python train.py --n_layer=9 --d_model=512 --n_experts=64 --experts_per_token=3 --d_expert=128 --d_shared_expert=0 --activation="swiglu" --moe_layers=[3, 4, 5, 6, 7, 8] --router_score="softmax" --normalize_top_k=true --routed_scale=1.73 --balance_loss=0.00241 --balance_bias=false --init_std_router=0.0298 --lr_router=0.000518 --n_head=4 --n_kv_head=2 --head_dim=128 --vocab_size=5157 --norm="rmsnorm" --norm_place="pre" --norm_eps=1e-05 --positions="rope" --rope_base=10000.0 --rope_fraction=1.0 --qk_norm=true --attn_scale=0.0884 --tie_embeddings=false --parallel_block=false --init="uniform" --init_std_qkv=0.0198 --init_std_o=0.0 --init_std_up=0.0198 --init_std_down=0.0 --optimizer="soap_variant" --lr=0.00278 --lr_mult_qkv=0.5 --beta1=0.95 --beta2=0.95 --lr_head=0.00609 --warmup_steps=50 --schedule="wsd" --decay_fraction=1.0 --decay_shape="linear" --final_lr_fraction=0.0 --batch_tokens=32768 --seq_len=1024 --doc_mask=false --train_tokens=372000000 --steps=11353 --dataset="wikipedia_en"
Below are experts of layer 3 (counted from 0) of a mixture-of-experts language model. Rows are named router (the router's row for the expert), gate (a neuron's input weights, with its number), up (a neuron's input weights, with its number), down (a neuron's output weights, with its number) and show model dimensions 64-127. Each number is 128 + 32 x the weight over its row's rms, rounded and kept within 0 to 255. Numbers have three digits each.
Before each expert's rows: "comes before" lists some tokens at least twice as common just after its tokens as in all text; "comes after" lists some tokens at least twice as common just before its tokens as in all text. This comes from a sample of Wikipedia text that the model never trained on. Tokens count by the router's weight.

# expert 21
comes before: "-", "\n", "|", "==", "The", "In"
comes after: "\n", ".", " |", ")", "==", " ="
router:124102167094089183149158142151147134150109118080127137137120172104069123161165148139103151163105142176148126120082146134100109107192171181123154108190102134162160137137100114125138132180123103
gate0:176123116110127151136161176143069104089145101136198164063049099089129180110126172143135126138096099125137161187102127178064132152194119170073089107131120144171156072155114101141161126139108164
up0:113115110140143109147154160131116108151164175165148095061124117112146113169156125100111180117113062129124146078101147122059088121124078142124148139161122084158116059128122164098161083120202127
down0:129122219140164175146155099181130088141122152116124107153157143176115129111126126118136059133077106128111146166107149133153103131120109121133131113108143095200114156175134149106114087079149135

# expert 8
comes before: " |", " (", "N", "W", " –", " is"
comes after: " B", " |", " b", "b", "B", "|"
router:113140124095090071183130110186085190110142087170108168166074122136155200129100130103069141073099156122150102181090189130129161170132156074077081133121107127132154082129091181119093105145090128
gate0:119137120099134101104155046144134148129083127124082119167152199156090130124114146117126176107135158127108097110085199114121117145120154116141144121127127125183148140140118167161176149062163156
up0:156123089174136173185160143102117149099141150206115068154121110118153120151125117138050117125142105186099136082134093112154134120115104146132142074111092170075062145207125082086127156122095078
down0:148100099055110149110096146096086176182147060112162113184112098128123183129076179101119148137116154160163111142088116069105128118132153142091102095166107114122089099096145125164112101159108157

# expert 3
comes before: "|", "-", "==", "=", "===", "The"
comes after: "\n", " |", ")", "″", "E", "U"
router:124168091142065130128164109089173086170156193170089157145109162110116154119177095110138156172201117117148151102119115120138175123114086171165162125096079114087083115183110128064109141104125102
gate0:094108156107130201121106085142111163128098118109168118099203148103129121138151128162150146131176064102178068080117130127158094132172076123114174136091129149156137134112158166107164057132179119
up0:092137196126128188137091154148129153165127133162150110097072132139076114133180128089115091140103092116107134070098130061151198099210113078146114135185089081104159120107155156072157152130164121
down0:152138127172178188158121148173184135157133074119145108112092134128184159132118140151162120091184131186093106189110110111134166163127117129117064181168129160111112136140190167112122126113145179

# expert 13
comes before: " the", " a", " ", " be", " his", " 13"
comes after: "\n", "ed", "ing", "ated", " due", " used"
router:173117169097161124106088137056112128168147165161109201105136183089131120155159108216168163090126044158139130085099113128116108134170122087095098124136131091088104143141178105140118108147034091
gate0:078069180121140100216091195144143151103111130100119131053103141153146185082130106095080134156160115127101068098106100120145071097127130110137151143137175092153070164094110177138122094164164119
up0:136154131100151070058119084163139104162118107104129170178115179100110034177170164130088143128152046194121132083193155165170159141177192132096162145091152150074148083178163126119156098085147124
down0:097148143131164203132147151130116079100114117126132106132149113163125147135160117105109157175149168136166112127162119122139133158157147180155183119137114129166123129089175092109154100136138213

# expert 62
comes before: " |", ".", "–", ")", ",", ";"
comes after: " |", "–", ".", " (", ",", "|"
router:115102132164133077146114105129096115117152146149106117106120106124074117168249157163123162117154126134113127131121163159069171131115167153174182144157067146104084152118112086113117141134108140
gate0:149167093147073156108106188144096112123141199143140135147186108142167132156122111160135109063179071128140180094121190161151116077101096145161170086091118085090158122163136148147116132137101187
up0:094094135152073177135074159117159112147119074082178204128132147134137160176093163160157154089166164088112149117074128132111103090158169163168160097121171121112115184093138117125091061133109110
down0:134152147121094086119090155140121157158087111097109113066125147089149146079200117076120091154126128079077119167178126128160123123132108110175085206183151141091166092110126177093112135113086101

# expert 20
comes before: "\n", " The", " In", " He", " It", " \""
comes after: "\n", "\n ", " No", " 1", " 0", "1"
router:138084177127113087140106164130109046116138070177119076101152133115150150155140156111188162114115119170110128136141121121101113195187072110178077144106157090119215188123141113102147086129108080
gate0:058162134104191102167077198150100088055174092167130137110123164177117133145148149110074119076136111106116133181135119149111095133138146120136097142110130081143182134162066101109118099149077124
up0:086131178131147144105162096086193162040182134143110169130140142139100132152089153144147160147175117127117177085104150122137148091123079082133152127103140152106144128107112175160087192092116110
down0:102177107094139099145087146123140113081150115177088131160121078151096184124126133163156147119068131124164167115138136131152111194085111116163112101127114145117111087072113181097165149099153096

# expert 26
comes before: "\n", " be", " States", " the", " have", " he"
comes after: "\n", ",", " also", " did", "ography", "s"
router:187111142120157106140117083174092093149137113214134166084149104153173153132089131105178135126134066095082169102106152146170131164159105111152150112141119163199056126135165101161100091128153129
gate0:086103218071119155136106142162145160159189159098177143110122051098131139119150170145074111135123156163105152083118148139142178105175163132126175137144173135147137069092096134135136130145148151
up0:090109093110088145161129163105160162122050150151106169177078119128132112124112071107084136131144112147116095145103114145127085141108119130154189154156049092150171146169097081123169128115126201
down0:115121111130121101157150113149078205101094063096131145081147125125159097145184105167099139156100132136148163118098084104124118163139075136090130128181162121070127196120161138125181079181094165